python train.py --d_model=192 --d_expert=32 --moe_layers=[0, 1, 2, 3, 4, 5, 6, 7, 8] --router_score="softmax" --normalize_top_k=true --balance_bias=false --router_z_loss=0.0001 --lr_router=0.00104 --vocab_size=8192 --norm="layernorm" --tie_embeddings=true --beta2=0.99 --seq_len=512
Below are experts of layer 3 (counted from 0) of a mixture-of-experts language model. Rows are named router (the router's row for the expert), gate (a neuron's input weights, with its number), up (a neuron's input weights, with its number), down (a neuron's output weights, with its number) and show model dimensions 0-191. Each number is 50 + 12 x the weight over its row's rms, rounded and kept within 0 to 99.
After each expert's rows: a language model's description of what the expert responds to. This comes from a sample of Wikipedia text that the model never trained on.

# expert 45
router:63 51 37 37 57 52 50 51 46 39 53 57 59 62 26 53 44 72 47 51 83 49 62 55 48 33 73 32 52 58 70 45 36 54 31 53 36 76 52 50 39 49 43 49 51 55 21 59 81 39 51 66 44 20 66 46 29 44 66 27 33 41 49 52 50 59 46 50 55 59 65 48 26 45 58 65 37 56 49 33 63 45 30 71 53 54 37 34 45 53 40 66 57 56 47 54 54 54 43 54 68 52 28 49 44 57 54 59 51 45 48 68 47 63 56 54 44 34 54 47 73 53 41 54 61 49 47 65 40 44 49 54 59 72 48 64 39 66 34 40 47 52 28 58 62 19 47 39 42 38 69 50 41 58 46 50 29 55 50 50 46 54 36 62 59 33 35 70 59 63 54 43 35 54 42 52 45 34 49 61 67 62 67 52 28 42 34 75 56 40 53 48
gate1:85 54 42 69 30 56 33 35 36 49 33 61 65 47 47 61 54 68 75 51 39 48 45 45 58 69 40 44 56 60 28 42 46 48 59 66 57 35 71 47 55 37 64 42 32 52 65 41 55 48 35 59 55 46 44 42 57 66 38 47 63 42 43 65 31 51 53 64 45 28 35 46 34 57 52 54 49 64 45 35 61 50 47 39 70 46 56 46 41 61 46 54 58 50 52 61 29 43 55 40 47 50 50 65 31 48 25 57 49 57 51 78 59 57 75 40 41 54 56 43 70 42 53 30 22 53 40 40 39 42 52 67 56 52 55 51 49 52 39 55 49 49 63 31 57 66 20 43 69 55 30 24 44 29 45 47 60 33 42 61 23 71 41 53 51 45 55 62 64 62 55 59 40 52 42 30 39 54 45 50 41 26 44 55 55 51 45 59 61 57 31 39
up1:52 45 44 52 60 59 44 58 52 24 38 57 67 57 51 84 34 77 58 45 31 28 68 62 52 72 58 37 33 45 53 54 36 50 64 82 58 47 58 41 41 55 66 57 35 50 68 58 40 38 47 57 56 43 56 40 53 71 45 52 77 33 49 60 33 59 48 56 40 45 44 57 37 49 44 55 44 49 54 43 48 40 41 57 48 31 54 34 45 62 43 66 50 24 53 71 49 39 46 36 40 54 49 54 52 57 40 30 56 35 45 89 56 57 71 27 24 52 65 56 59 38 33 45 35 65 71 57 52 28 61 44 56 49 48 51 47 58 41 73 61 25 49 38 60 53 40 54 61 56 57 45 49 63 49 45 56 44 44 21 41 53 52 58 55 33 41 50 71 60 45 41 43 62 31 51 70 37 52 34 46 47 64 55 44 52 35 55 54 53 49 58
down1:31 32 74 56 65 39 46 72 37 44 44 53 64 58 68 52 52 36 47 46 28 61 27 47 52 47 40 57 71 48 49 54 67 80 59 44 49 30 38 31 58 60 52 61 41 36 64 58 44 34 60 53 69 40 54 61 56 64 51 37 45 53 48 49 74 52 62 30 47 46 48 46 69 52 64 53 51 41 39 70 43 43 45 57 61 68 44 62 34 39 71 46 59 26 49 70 64 37 68 65 58 55 87 20 46 43 35 39 35 40 38 64 32 48 57 54 53 45 57 43 38 48 47 45 41 40 56 38 42 47 39 56 51 43 37 52 57 52 54 63 67 41 39 42 56 43 70 25 33 40 52 52 54 20 62 47 50 55 47 37 61 33 58 40 34 49 53 42 47 44 66 61 74 40 39 48 45 65 74 62 50 56 44 45 61 51 46 45 55 36 51 60
Description: Plural and noun suffixes

# expert 35
router:50 42 17 50 62 61 40 45 55 40 41 59 67 65 28 44 48 60 53 34 80 59 48 35 55 12 60 43 63 44 48 61 53 67 45 62 54 64 64 69 61 53 50 49 54 24 29 45 60 46 55 37 39 24 64 44 46 30 59 46 48 72 60 44 43 57 63 55 49 51 51 48 43 38 44 58 55 42 34 30 73 45 40 49 58 45 42 49 72 53 38 43 71 50 46 49 48 57 46 61 50 57 34 75 40 49 44 36 52 49 42 66 59 65 67 48 62 24 49 42 54 60 62 55 44 60 49 67 31 41 58 52 48 60 55 60 54 53 42 48 52 71 17 58 57 33 42 48 52 36 63 53 36 66 54 46 33 62 18 40 38 56 40 70 53 66 44 76 62 40 33 37 54 36 43 51 55 45 69 54 62 42 62 41 48 54 37 52 46 52 51 50
gate0:45 39 59 43 58 35 53 52 67 46 45 37 41 51 47 41 49 56 57 54 53 63 51 68 50 58 58 51 42 47 48 38 67 60 55 31 46 36 35 44 36 46 65 51 52 41 48 30 35 44 54 52 52 59 57 21 76 39 58 57 74 63 65 53 39 57 54 44 44 54 50 48 62 39 56 32 61 51 43 57 53 61 63 67 62 42 49 41 42 35 54 39 29 46 45 64 42 68 65 60 37 40 52 57 40 54 99 48 49 79 72 58 46 46 59 73 40 61 41 63 40 47 53 66 57 54 52 52 54 73 58 45 50 38 52 48 27 39 62 70 36 34 36 33 35 50 55 41 57 73 73 47 35 51 31 54 27 73 37 42 50 64 49 46 46 65 48 44 81 24 55 37 46 44 64 58 32 50 50 41 43 46 34 50 57 47 51 52 38 38 44 72
up0:58 41 44 66 53 65 50 59 46 43 58 75 42 52 51 48 53 44 55 59 40 47 46 60 61 67 57 63 61 60 65 65 31 43 57 55 54 65 55 71 62 68 40 59 49 63 47 90 68 65 39 47 54 44 47 64 47 51 39 25 51 56 52 50 49 60 58 67 48 45 55 38 48 69 61 58 60 43 52 42 65 46 44 54 57 53 43 53 45 42 67 61 41 51 56 43 52 43 43 44 73 54 57 27 35 55 12 36 52 50 34 54 40 52 34 45 54 38 53 56 58 66 59 24 45 56 41 43 66 28 33 56 53 63 48 47 90 58 59 45 56 45 65 42 45 55 55 39 26 51 35 44 55 51 59 45 78 36 59 59 61 42 76 62 63 52 33 68 27 60 41 62 48 58 63 41 64 45 55 66 52 44 42 56 63 17 52 55 67 58 41 31
down0:76 89 37 64 50 64 31 70 31 54 52 36 45 53 30 57 29 25 61 59 45 47 61 56 44 42 69 52 50 55 65 48 47 65 41 45 50 56 40 42 59 31 58 34 57 47 29 67 45 49 52 37 57 30 37 65 48 53 58 45 24 49 59 48 60 51 54 62 57 52 52 60 63 30 52 40 56 51 47 62 66 45 22 26 59 44 67 69 50 54 63 75 43 41 37 60 37 32 64 41 37 47 41 56 63 47 63 59 56 57 43 61 30 50 54 45 69 45 51 48 68 44 56 74 44 52 64 62 62 47 50 50 56 58 44 49 39 63 36 36 53 50 37 60 44 27 64 41 29 45 48 44 47 63 57 43 48 61 36 66 33 51 40 52 27 55 45 57 68 40 46 39 76 60 43 34 68 46 46 56 46 43 67 47 35 32 34 60 64 52 50 37
Description: Mid-row cell separators

# expert 53
router:72 42 32 24 51 44 43 53 48 42 35 41 49 65 42 37 41 54 63 43 70 45 39 40 45 38 59 60 69 64 52 50 50 56 50 45 57 41 53 72 49 33 61 36 66 47 57 51 62 40 37 56 44 45 64 55 48 49 56 36 48 71 64 41 58 54 48 46 33 33 88 46 52 52 48 46 53 28 36 35 86 54 32 39 47 66 30 43 43 61 28 63 53 40 45 56 35 52 67 48 62 63 38 68 40 50 59 54 59 56 33 54 57 77 54 47 60 45 60 59 66 64 61 49 48 65 38 64 38 47 68 46 58 60 38 62 39 63 38 45 50 53 41 44 57 35 42 56 50 33 59 65 58 73 60 54 24 68 42 34 52 49 39 71 71 57 49 65 52 22 43 52 43 65 41 57 65 42 50 41 65 60 66 49 44 59 26 72 40 50 43 43
gate1:46 46 51 40 41 62 31 40 67 44 69 61 45 47 67 69 51 72 40 66 52 44 47 29 46 29 44 63 49 59 73 44 17 59 45 68 65 29 49 61 59 44 53 62 44 47 58 33 41 46 29 45 69 42 32 58 47 42 49 46 46 46 32 28 61 63 48 40 55 61 35 41 43 60 47 56 65 60 58 40 61 53 39 37 38 60 53 50 55 70 52 60 53 51 53 41 21 55 55 57 30 34 45 52 54 48 56 66 65 62 59 62 72 37 65 64 32 51 52 72 53 61 57 61 58 42 61 46 40 63 38 38 52 55 43 44 48 20 36 66 40 49 45 42 39 47 60 69 46 44 53 43 59 48 65 66 41 45 57 33 47 48 66 51 68 34 32 24 70 38 54 55 44 60 57 58 54 52 31 47 50 47 61 41 26 76 51 62 56 27 36 57
up1:53 62 52 62 39 44 68 64 66 48 68 60 64 52 59 58 81 55 59 50 42 51 67 55 57 61 44 26 51 31 51 42 43 54 47 66 48 44 45 53 29 57 62 47 37 56 43 51 53 67 34 63 41 50 49 58 46 71 57 45 54 51 48 44 47 65 69 53 26 67 63 45 44 63 33 47 57 41 54 56 43 41 56 61 57 61 66 44 35 61 61 54 40 55 64 43 63 52 40 40 35 49 48 64 43 50 47 58 58 63 42 60 46 43 62 73 51 56 51 33 46 60 47 53 50 42 45 49 34 57 46 22 37 66 65 55 73 73 46 42 62 34 43 58 75 72 50 30 32 53 37 60 51 48 60 34 71 44 60 41 54 78 51 25 32 57 60 77 75 57 48 48 50 52 46 37 32 51 63 81 44 56 42 59 45 54 16 44 48 43 24 41
down1:66 38 38 58 39 44 61 74 54 46 75 49 38 43 39 37 53 49 52 59 49 74 55 55 27 39 63 47 27 56 31 25 63 48 55 53 49 56 66 80 48 46 51 61 45 67 56 58 38 61 65 52 49 52 55 73 51 32 52 58 53 49 52 53 48 43 23 68 50 44 76 51 57 54 37 59 36 68 30 49 44 41 68 51 58 71 41 54 44 43 44 34 50 52 53 52 43 79 39 35 54 46 55 52 53 59 48 43 28 50 41 44 47 44 39 60 45 59 27 68 54 63 66 48 48 54 45 28 52 53 46 80 48 51 46 49 49 71 38 52 44 62 39 36 57 57 69 36 55 56 48 45 50 34 05 40 50 54 75 49 49 47 47 76 31 41 50 49 52 46 34 54 39 57 61 47 66 44 40 44 26 66 62 39 39 47 47 51 46 31 64 54
Description: Digits and des pieces

# expert 5
router:43 45 58 51 83 56 41 54 64 42 32 44 78 57 50 48 57 53 51 47 76 54 51 47 50 30 57 49 75 47 51 47 45 54 33 50 35 56 48 71 46 49 49 71 41 49 43 48 70 36 55 47 34 26 61 63 63 56 59 33 55 55 57 55 47 72 45 57 21 47 43 54 19 37 39 63 54 43 48 41 78 42 48 52 46 50 68 50 63 54 25 30 61 53 47 56 43 71 41 57 61 64 32 50 46 32 57 35 63 58 33 47 66 61 58 66 44 49 60 55 65 49 64 33 51 49 62 67 58 54 47 39 59 58 45 72 46 65 45 23 59 42 31 51 40 30 47 49 27 37 63 55 48 53 59 46 40 38 52 36 59 47 55 64 69 70 51 62 63 37 45 46 38 53 51 71 57 56 44 71 66 49 62 34 59 51 24 46 60 36 55 55
gate0:46 50 51 45 45 45 57 67 69 44 29 54 37 60 35 62 42 47 42 45 51 56 34 47 51 39 50 57 46 44 47 53 53 31 54 55 40 42 51 48 56 52 61 46 61 54 33 51 46 50 40 41 60 36 50 60 59 56 69 56 46 55 35 27 88 39 79 32 40 60 45 40 32 54 57 26 54 70 52 57 35 41 61 55 36 62 62 50 83 77 48 42 48 45 51 42 57 69 42 55 57 16 68 43 57 52 65 59 42 47 67 46 40 60 49 64 51 37 25 43 35 67 51 42 41 62 55 58 33 53 32 43 97 41 43 41 42 50 34 66 54 46 64 56 47 64 34 44 50 68 43 60 45 52 55 44 50 52 51 46 59 44 58 45 24 27 31 51 35 40 63 60 47 49 72 57 62 47 36 62 47 64 52 67 48 46 63 48 41 63 59 34
up0:59 45 68 57 52 46 69 82 42 49 34 55 71 64 38 45 67 42 43 59 45 70 43 57 41 28 54 58 41 63 62 58 48 49 72 49 43 30 42 29 60 62 38 47 44 56 45 45 59 31 32 41 61 37 23 45 36 45 60 62 58 54 33 40 79 36 50 42 73 68 43 50 51 44 71 36 62 57 28 39 50 52 44 58 37 49 47 52 58 52 59 59 52 51 47 50 40 49 47 77 48 49 77 51 52 50 61 51 33 51 67 45 25 54 22 61 51 58 39 41 49 68 70 37 46 65 52 66 37 46 35 36 53 43 48 51 39 37 50 78 49 63 52 64 50 50 63 59 37 75 33 51 59 56 39 57 54 49 60 46 50 35 41 43 38 41 38 43 59 53 53 53 59 51 49 53 26 79 46 65 56 71 30 58 56 56 72 43 47 59 49 44
down0:60 39 62 41 61 46 46 33 73 18 53 47 40 60 29 37 58 72 11 41 44 22 67 64 83 48 45 49 40 44 52 54 37 60 59 46 43 46 48 60 42 33 57 56 36 45 70 44 59 34 49 41 45 59 45 65 72 35 74 37 67 38 57 48 50 51 38 51 46 42 82 56 44 56 50 56 62 53 49 41 40 37 76 70 54 43 45 32 55 56 52 50 52 42 69 56 28 39 35 67 67 54 35 49 51 50 57 44 48 45 37 64 50 39 47 44 31 74 44 56 39 65 59 39 43 38 62 44 56 62 48 41 41 53 46 46 60 48 65 54 33 53 38 54 60 36 56 59 67 55 41 57 49 29 46 46 29 52 35 64 63 53 57 39 44 59 65 54 42 46 39 68 44 55 38 55 50 62 67 54 49 67 73 40 54 55 49 48 52 32 41 27
Description: List item dashes

# expert 42
router:56 56 29 34 49 61 36 67 45 58 43 53 67 60 53 50 42 68 23 41 71 53 64 44 52 45 66 52 63 45 54 48 26 57 28 50 30 65 47 60 59 53 64 46 52 29 43 35 62 46 53 37 44 25 56 62 38 58 67 37 34 47 56 74 52 58 52 38 32 44 52 82 44 48 48 59 51 55 22 53 78 42 34 47 45 48 52 58 75 41 36 48 63 49 60 57 49 62 57 58 35 78 52 74 47 37 48 48 56 48 44 47 60 57 38 53 51 51 49 44 40 61 43 53 56 61 42 58 32 39 64 41 61 63 59 64 52 40 52 40 35 63 15 65 48 41 55 52 48 18 56 45 30 71 52 57 57 39 59 53 77 54 33 73 44 36 54 55 51 42 59 46 72 45 30 43 50 42 51 52 61 55 70 40 49 56 42 59 41 37 47 51
gate0:41 61 47 34 49 71 54 43 49 43 49 46 49 71 31 47 70 68 53 50 48 44 64 54 67 38 40 43 47 32 27 49 34 65 42 66 38 48 48 69 45 51 42 36 46 54 51 28 38 35 59 45 68 63 52 59 48 39 58 61 43 47 49 40 36 49 46 46 34 51 52 64 62 54 36 55 50 40 24 42 29 06 61 50 58 67 70 50 52 62 35 26 48 67 50 57 56 68 60 31 47 43 51 59 62 38 47 32 65 58 35 42 55 45 37 37 39 62 48 37 65 51 75 40 48 72 40 64 47 35 78 38 43 59 29 55 68 58 60 61 56 54 21 61 34 43 40 76 66 43 55 55 45 49 40 39 54 66 51 59 49 41 44 37 54 44 37 56 52 51 74 32 49 65 57 44 56 64 41 58 46 49 72 51 58 52 53 42 55 38 40 48
up0:54 41 42 51 69 35 64 58 67 50 56 61 45 37 49 54 50 46 40 51 64 42 45 49 38 44 60 78 57 47 56 50 66 60 46 44 70 54 55 26 57 37 71 58 70 23 31 62 45 71 31 47 41 42 52 61 63 54 45 44 32 47 51 70 45 49 46 47 77 44 62 52 47 49 43 54 50 41 72 54 56 61 40 59 57 54 56 65 27 44 59 45 29 46 46 62 60 43 51 66 60 44 38 74 45 58 44 67 46 58 63 57 48 70 53 52 46 50 43 76 52 41 43 72 68 51 45 29 53 69 44 57 32 42 61 62 24 46 18 38 58 35 71 33 51 51 45 45 41 63 44 23 74 51 73 55 57 48 65 62 45 60 44 52 46 51 49 67 47 45 29 64 49 60 44 47 32 51 36 41 55 39 39 69 71 70 41 58 38 55 50 62
down0:44 54 48 56 59 45 62 31 68 50 29 47 61 64 51 52 43 58 53 46 33 58 45 52 42 58 25 37 57 80 51 41 77 48 63 41 47 35 53 57 63 71 53 41 48 45 57 42 65 40 57 64 51 40 54 32 46 51 31 57 88 48 52 35 58 64 36 58 60 25 54 39 57 50 33 68 63 38 46 51 58 49 36 42 61 45 61 49 36 45 64 44 45 44 53 52 56 51 55 50 58 52 59 60 33 65 58 42 42 44 33 50 35 54 37 39 61 36 56 47 61 57 58 31 83 24 57 58 53 65 48 66 55 49 53 64 57 53 32 51 50 56 43 28 49 61 20 46 54 58 23 71 49 42 44 49 29 33 33 53 30 49 43 42 62 49 41 63 42 39 29 44 48 54 55 41 54 50 87 53 38 58 28 44 68 39 54 60 52 67 42 62
Description: M and stor pieces

# expert 46
router:64 54 22 47 68 61 51 69 52 65 45 50 68 40 28 54 29 53 39 58 66 57 44 47 49 35 63 52 65 51 49 55 33 54 39 45 51 61 73 51 53 47 45 44 72 37 70 50 56 46 62 47 40 48 53 46 63 14 52 33 42 47 47 73 47 61 61 43 14 63 43 42 38 51 56 51 51 61 48 29 64 43 24 52 43 69 45 52 50 54 38 29 61 41 62 49 62 55 57 56 48 73 44 68 24 55 51 47 55 31 41 57 55 65 52 50 73 42 43 31 66 35 60 57 55 65 50 60 41 54 57 35 63 50 75 56 57 63 47 39 51 58 14 67 49 47 51 65 43 36 68 43 47 62 60 66 33 47 55 51 67 46 36 63 52 36 58 51 49 57 49 43 46 55 49 65 36 67 46 54 56 38 54 44 40 55 38 79 42 30 50 52
gate0:37 21 27 57 48 68 31 41 58 47 42 29 65 68 64 23 49 47 43 11 53 48 65 44 63 68 39 56 56 39 45 48 43 41 41 46 55 55 78 51 35 47 36 27 45 44 42 58 42 38 61 69 41 58 42 50 59 45 48 31 41 23 69 31 61 43 34 51 50 59 38 44 36 58 58 33 51 53 22 56 59 54 56 60 46 58 60 59 61 46 61 51 61 78 48 59 45 55 48 63 48 61 45 48 36 44 59 25 63 18 57 46 49 45 66 52 41 71 36 60 66 47 47 54 50 57 37 66 36 61 54 59 58 51 52 66 42 56 57 51 67 37 46 42 51 67 65 51 59 66 63 57 49 60 25 60 56 73 59 49 53 51 47 76 51 48 44 40 42 56 49 36 63 53 54 58 57 53 62 47 41 49 71 64 63 48 50 44 35 47 54 36
up0:45 54 67 45 48 35 60 57 40 47 34 36 57 38 58 51 55 51 72 60 68 44 59 44 51 55 31 39 44 45 65 36 31 42 42 71 50 54 83 54 47 69 58 43 56 33 53 64 44 54 52 56 56 51 47 48 57 59 36 47 30 53 58 60 56 63 52 57 57 31 71 56 49 29 69 57 61 50 56 75 62 43 36 42 48 45 61 41 38 65 54 46 51 47 58 36 53 58 37 63 60 23 38 32 33 51 32 63 51 39 50 33 46 47 71 63 39 54 58 52 52 52 24 48 48 29 39 50 48 56 47 80 33 55 54 50 54 48 41 59 51 72 55 32 68 30 56 39 53 72 51 64 57 24 38 38 28 67 39 61 32 55 33 51 42 35 45 53 58 63 45 63 43 26 41 59 59 42 73 38 45 72 40 24 50 63 43 56 45 41 52 69
down0:55 57 42 33 48 40 50 62 51 48 45 43 42 45 51 74 65 51 52 53 54 40 46 39 37 52 55 44 39 52 61 45 72 46 36 47 45 67 48 63 44 58 42 35 29 41 48 52 70 67 47 52 45 52 57 29 53 67 61 39 34 48 66 35 63 67 68 30 63 45 51 59 35 54 66 62 57 51 53 50 71 30 51 43 77 57 63 58 34 23 30 53 63 65 69 45 57 62 50 46 63 64 61 43 37 57 44 50 42 34 52 49 25 48 45 27 54 25 49 50 67 43 67 29 38 48 55 77 65 28 32 44 60 71 47 56 56 44 54 44 43 73 39 55 54 65 40 48 58 53 33 42 39 22 62 76 43 49 61 52 31 29 38 65 70 56 67 37 45 43 53 59 46 30 46 56 52 34 43 59 58 50 47 56 63 48 55 43 36 54 30 41
Description: Consonant pieces after prefixes

# expert 41
router:66 55 51 36 68 50 44 21 59 40 35 38 63 66 41 46 45 57 38 57 67 59 57 46 42 28 55 40 73 40 36 58 56 51 31 59 46 71 42 57 39 54 46 54 45 48 40 30 70 51 41 58 36 23 73 52 61 50 68 23 56 49 70 44 39 76 42 57 23 54 57 40 34 42 52 56 53 36 34 38 54 51 16 36 57 61 46 60 47 36 40 48 82 51 47 59 44 55 56 50 52 68 34 48 41 62 41 46 57 53 36 57 59 70 61 52 52 48 70 27 66 54 46 57 45 62 69 64 45 49 58 48 53 60 64 55 63 76 35 31 56 55 31 51 64 37 63 54 41 31 63 36 37 49 37 43 47 34 54 33 46 46 58 55 47 56 50 71 56 65 43 38 59 53 41 69 50 43 52 68 53 51 64 41 45 51 26 53 49 57 46 58
gate0:47 36 56 54 58 45 34 68 29 52 39 49 51 37 63 68 57 57 49 55 34 62 67 45 36 46 31 26 75 27 44 48 31 36 67 49 41 62 43 71 56 72 53 61 54 40 63 53 37 29 37 61 43 34 42 52 67 28 57 57 63 51 47 43 34 72 42 47 59 64 40 57 37 71 44 70 43 37 40 29 62 39 44 49 41 38 44 48 52 59 54 62 38 53 38 70 58 56 46 49 54 40 52 46 68 74 49 62 43 36 48 77 40 76 33 37 31 50 41 49 68 54 41 64 57 57 47 46 61 51 44 56 51 42 51 66 66 59 62 59 48 51 39 38 67 58 58 44 52 38 54 35 58 56 46 30 30 52 50 49 60 63 62 53 62 70 51 38 48 40 50 46 30 55 50 67 33 60 46 68 43 55 47 33 63 51 47 28 59 44 20 34
up0:73 72 57 42 44 57 55 55 45 53 63 43 28 48 70 47 41 42 38 40 39 50 36 56 34 53 45 68 21 43 61 72 52 53 40 46 44 54 56 45 52 58 50 42 60 46 58 46 45 52 59 55 47 59 57 46 40 42 55 38 53 60 33 62 51 47 45 45 58 46 57 56 56 33 47 16 72 72 43 62 47 64 46 65 56 67 51 50 54 38 52 58 69 59 47 67 39 33 54 53 28 35 76 45 42 27 56 70 68 52 71 66 42 50 56 50 37 44 48 50 44 68 34 36 42 48 51 53 43 58 55 53 75 59 45 59 28 35 30 35 35 35 31 62 49 49 44 55 56 83 33 57 40 57 43 38 76 45 47 80 27 33 56 50 37 67 29 35 59 46 44 57 53 34 50 54 38 20 64 46 45 48 53 54 44 48 48 63 38 56 57 60
down0:46 54 43 60 49 45 74 62 27 48 40 55 47 75 54 64 46 47 56 50 44 63 48 57 64 29 62 53 56 60 61 58 76 49 27 39 56 52 38 57 36 49 45 42 42 24 53 52 50 43 47 47 31 55 55 38 51 50 36 48 31 59 60 38 66 66 57 46 45 76 35 68 41 49 62 50 42 40 64 57 64 38 37 43 44 35 76 45 57 43 49 31 48 55 52 55 32 59 57 64 34 21 30 62 60 34 49 38 42 75 48 37 48 43 39 41 52 71 43 42 67 70 50 31 45 47 52 46 88 29 53 47 66 28 41 57 52 35 41 56 35 54 49 37 59 44 53 65 63 39 39 76 46 50 48 45 41 45 52 53 35 49 37 67 50 78 65 66 43 38 60 33 75 62 56 41 44 69 47 53 44 45 59 53 51 58 48 60 42 51 61 39
Description: Infobox field bullets

# expert 57
router:57 60 41 47 49 53 56 40 56 52 45 63 63 52 58 52 52 59 48 49 76 58 42 55 46 10 74 60 71 49 53 45 50 58 34 26 47 48 59 73 60 39 61 52 53 49 51 46 60 45 54 38 33 29 65 57 35 36 60 44 49 50 60 42 62 65 39 43 30 65 41 35 46 39 54 68 54 46 49 46 67 36 23 35 50 67 68 39 65 38 44 55 51 49 64 43 50 71 60 48 44 75 24 64 43 58 51 48 39 45 22 64 57 84 55 64 47 31 54 53 66 34 33 50 52 49 45 66 50 50 55 47 51 58 55 56 49 58 41 22 75 67 29 76 50 54 36 61 42 52 53 28 48 48 61 40 27 38 53 57 49 52 49 73 50 55 50 72 52 52 53 57 27 61 40 53 45 63 60 41 48 46 54 36 47 39 42 67 45 47 45 45
gate1:50 43 61 67 33 42 40 58 50 63 63 46 59 54 53 40 49 53 40 59 50 65 48 64 68 51 40 60 44 51 30 52 73 42 76 50 47 46 63 65 53 35 43 56 45 77 75 47 53 40 39 41 56 59 37 23 36 40 74 63 52 47 46 43 36 63 65 39 40 33 57 49 60 55 15 56 71 60 58 57 48 60 52 72 30 31 43 68 46 35 61 27 59 71 46 54 37 38 76 46 48 54 35 44 60 53 34 58 56 63 58 71 74 44 55 37 52 65 35 40 44 42 45 50 50 32 42 33 57 56 61 54 59 54 46 40 39 33 54 54 60 50 49 32 55 46 34 38 36 59 38 50 50 43 73 38 38 29 49 51 37 52 57 53 58 40 49 61 65 58 36 46 81 49 57 57 58 66 57 56 38 63 39 46 61 65 41 77 51 40 37 50
up1:43 52 47 60 35 61 48 61 81 65 52 68 58 61 56 42 70 44 42 63 66 69 32 45 54 20 57 46 54 67 54 39 44 52 69 33 45 55 54 41 57 42 64 62 42 47 72 48 62 23 39 46 28 46 55 60 34 34 72 50 53 35 59 28 52 47 51 55 45 44 58 40 48 18 37 43 53 52 51 61 58 64 64 52 40 48 54 29 47 52 44 44 56 48 47 38 54 65 50 42 40 51 39 41 30 54 44 59 58 75 70 71 54 47 44 36 60 73 31 34 50 49 54 55 43 39 51 47 73 49 60 47 72 47 69 58 36 44 36 51 33 64 46 64 27 66 33 46 19 48 51 44 52 32 84 51 32 46 54 56 49 38 47 50 47 55 35 54 48 60 55 69 67 40 51 50 58 44 35 39 58 50 50 40 39 42 27 56 50 41 40 60
down1:47 49 52 46 40 46 55 64 50 84 38 35 49 50 58 61 52 61 61 76 46 31 45 46 44 41 57 57 55 65 30 49 28 59 42 44 47 64 45 43 80 60 48 48 73 40 71 66 46 64 51 39 58 56 46 33 47 48 39 45 42 62 68 43 73 72 49 28 48 45 50 58 49 66 60 53 57 45 50 36 48 50 43 32 55 65 48 55 48 28 51 55 38 43 43 54 60 34 29 50 70 50 43 68 52 71 42 56 21 39 58 25 66 52 46 72 60 31 37 42 54 67 67 60 35 66 54 39 40 61 49 33 54 44 45 47 53 59 39 25 33 73 52 70 46 51 53 38 34 34 67 43 55 22 56 50 59 58 56 60 61 50 50 19 50 44 42 45 54 54 66 63 42 63 57 49 59 44 47 40 32 35 49 40 40 55 32 61 60 41 51 46
Description: Accented letters in names

# expert 33
router:56 53 48 45 80 75 44 48 46 41 52 43 63 48 55 70 51 52 52 53 83 59 68 47 49 36 49 45 59 63 44 64 50 58 29 44 36 64 47 69 69 55 56 47 36 49 49 34 66 54 46 45 30 42 53 49 53 58 71 37 47 51 49 52 45 54 58 51 39 54 61 53 14 45 48 61 50 58 36 43 58 46 47 35 34 42 67 59 49 41 28 43 52 51 46 45 40 43 62 60 63 49 28 75 51 42 53 50 36 56 48 57 49 51 58 45 48 24 69 25 64 45 49 51 53 68 41 64 60 50 55 32 74 69 57 51 48 60 34 43 49 43 35 60 43 43 48 41 43 44 77 49 47 90 50 46 25 40 24 31 65 37 43 77 58 57 44 71 59 47 36 55 51 43 44 72 49 63 64 50 54 51 68 53 42 50 33 70 41 46 50 53
gate1:52 41 62 28 61 59 53 53 58 53 52 80 61 68 48 30 63 52 48 44 54 57 53 54 67 64 56 58 47 49 55 45 46 43 62 56 50 40 56 59 64 43 73 28 55 35 53 42 32 44 36 50 35 53 57 48 40 50 38 34 37 36 45 43 29 50 76 58 56 50 73 70 61 38 38 55 54 31 56 44 54 38 43 50 41 60 51 52 45 38 41 38 49 39 50 59 48 39 55 49 51 37 69 38 44 68 39 27 55 52 27 57 47 41 69 55 48 61 29 49 59 31 60 39 33 29 48 54 46 56 56 45 26 76 61 51 62 47 37 45 43 67 47 65 51 59 44 43 51 52 29 41 56 47 46 44 53 48 50 57 43 49 40 71 48 60 56 75 53 49 48 42 84 52 46 40 55 70 31 31 38 74 61 58 40 14 54 73 46 34 44 76
up1:44 51 62 41 53 63 57 53 38 60 65 51 25 46 59 43 61 41 43 50 30 52 56 59 42 72 32 47 57 29 41 50 45 71 48 48 47 46 24 41 71 61 64 58 39 56 50 57 30 52 48 50 58 55 44 42 62 58 51 53 74 54 24 47 26 31 49 58 65 72 63 43 50 51 69 46 52 35 81 57 46 45 70 56 22 45 53 41 45 52 51 45 42 44 63 55 40 50 32 49 52 33 48 49 57 60 61 31 56 71 28 23 30 34 57 30 36 56 52 46 51 30 49 53 34 33 44 52 48 63 71 37 45 28 46 45 49 18 50 61 44 34 61 50 45 78 46 45 49 65 50 53 66 36 52 48 46 31 46 58 72 51 63 41 57 49 52 71 52 42 66 56 67 44 68 54 45 60 45 49 28 57 50 60 68 57 60 56 50 43 42 60
down1:46 30 49 61 49 44 46 49 43 57 69 86 57 29 36 38 62 44 48 52 34 65 46 47 38 48 61 58 38 53 42 47 64 58 34 56 45 50 37 47 58 45 49 67 69 66 36 42 41 74 64 23 61 44 35 34 45 53 29 52 65 23 53 42 49 57 47 52 57 59 53 47 65 59 53 49 45 46 56 32 53 50 43 45 46 68 65 34 46 59 42 67 58 51 64 30 27 67 64 53 40 57 37 54 45 51 38 26 39 64 40 77 47 42 36 52 63 49 50 62 55 44 46 32 62 43 53 56 59 53 51 65 33 58 43 48 43 51 50 36 49 51 71 44 24 53 42 39 48 52 54 49 53 70 27 53 55 57 35 71 73 40 39 29 40 31 48 58 50 53 57 55 58 39 87 76 65 40 47 38 72 43 64 68 39 41 40 58 52 39 53 52
Description: Verb-linking prepositions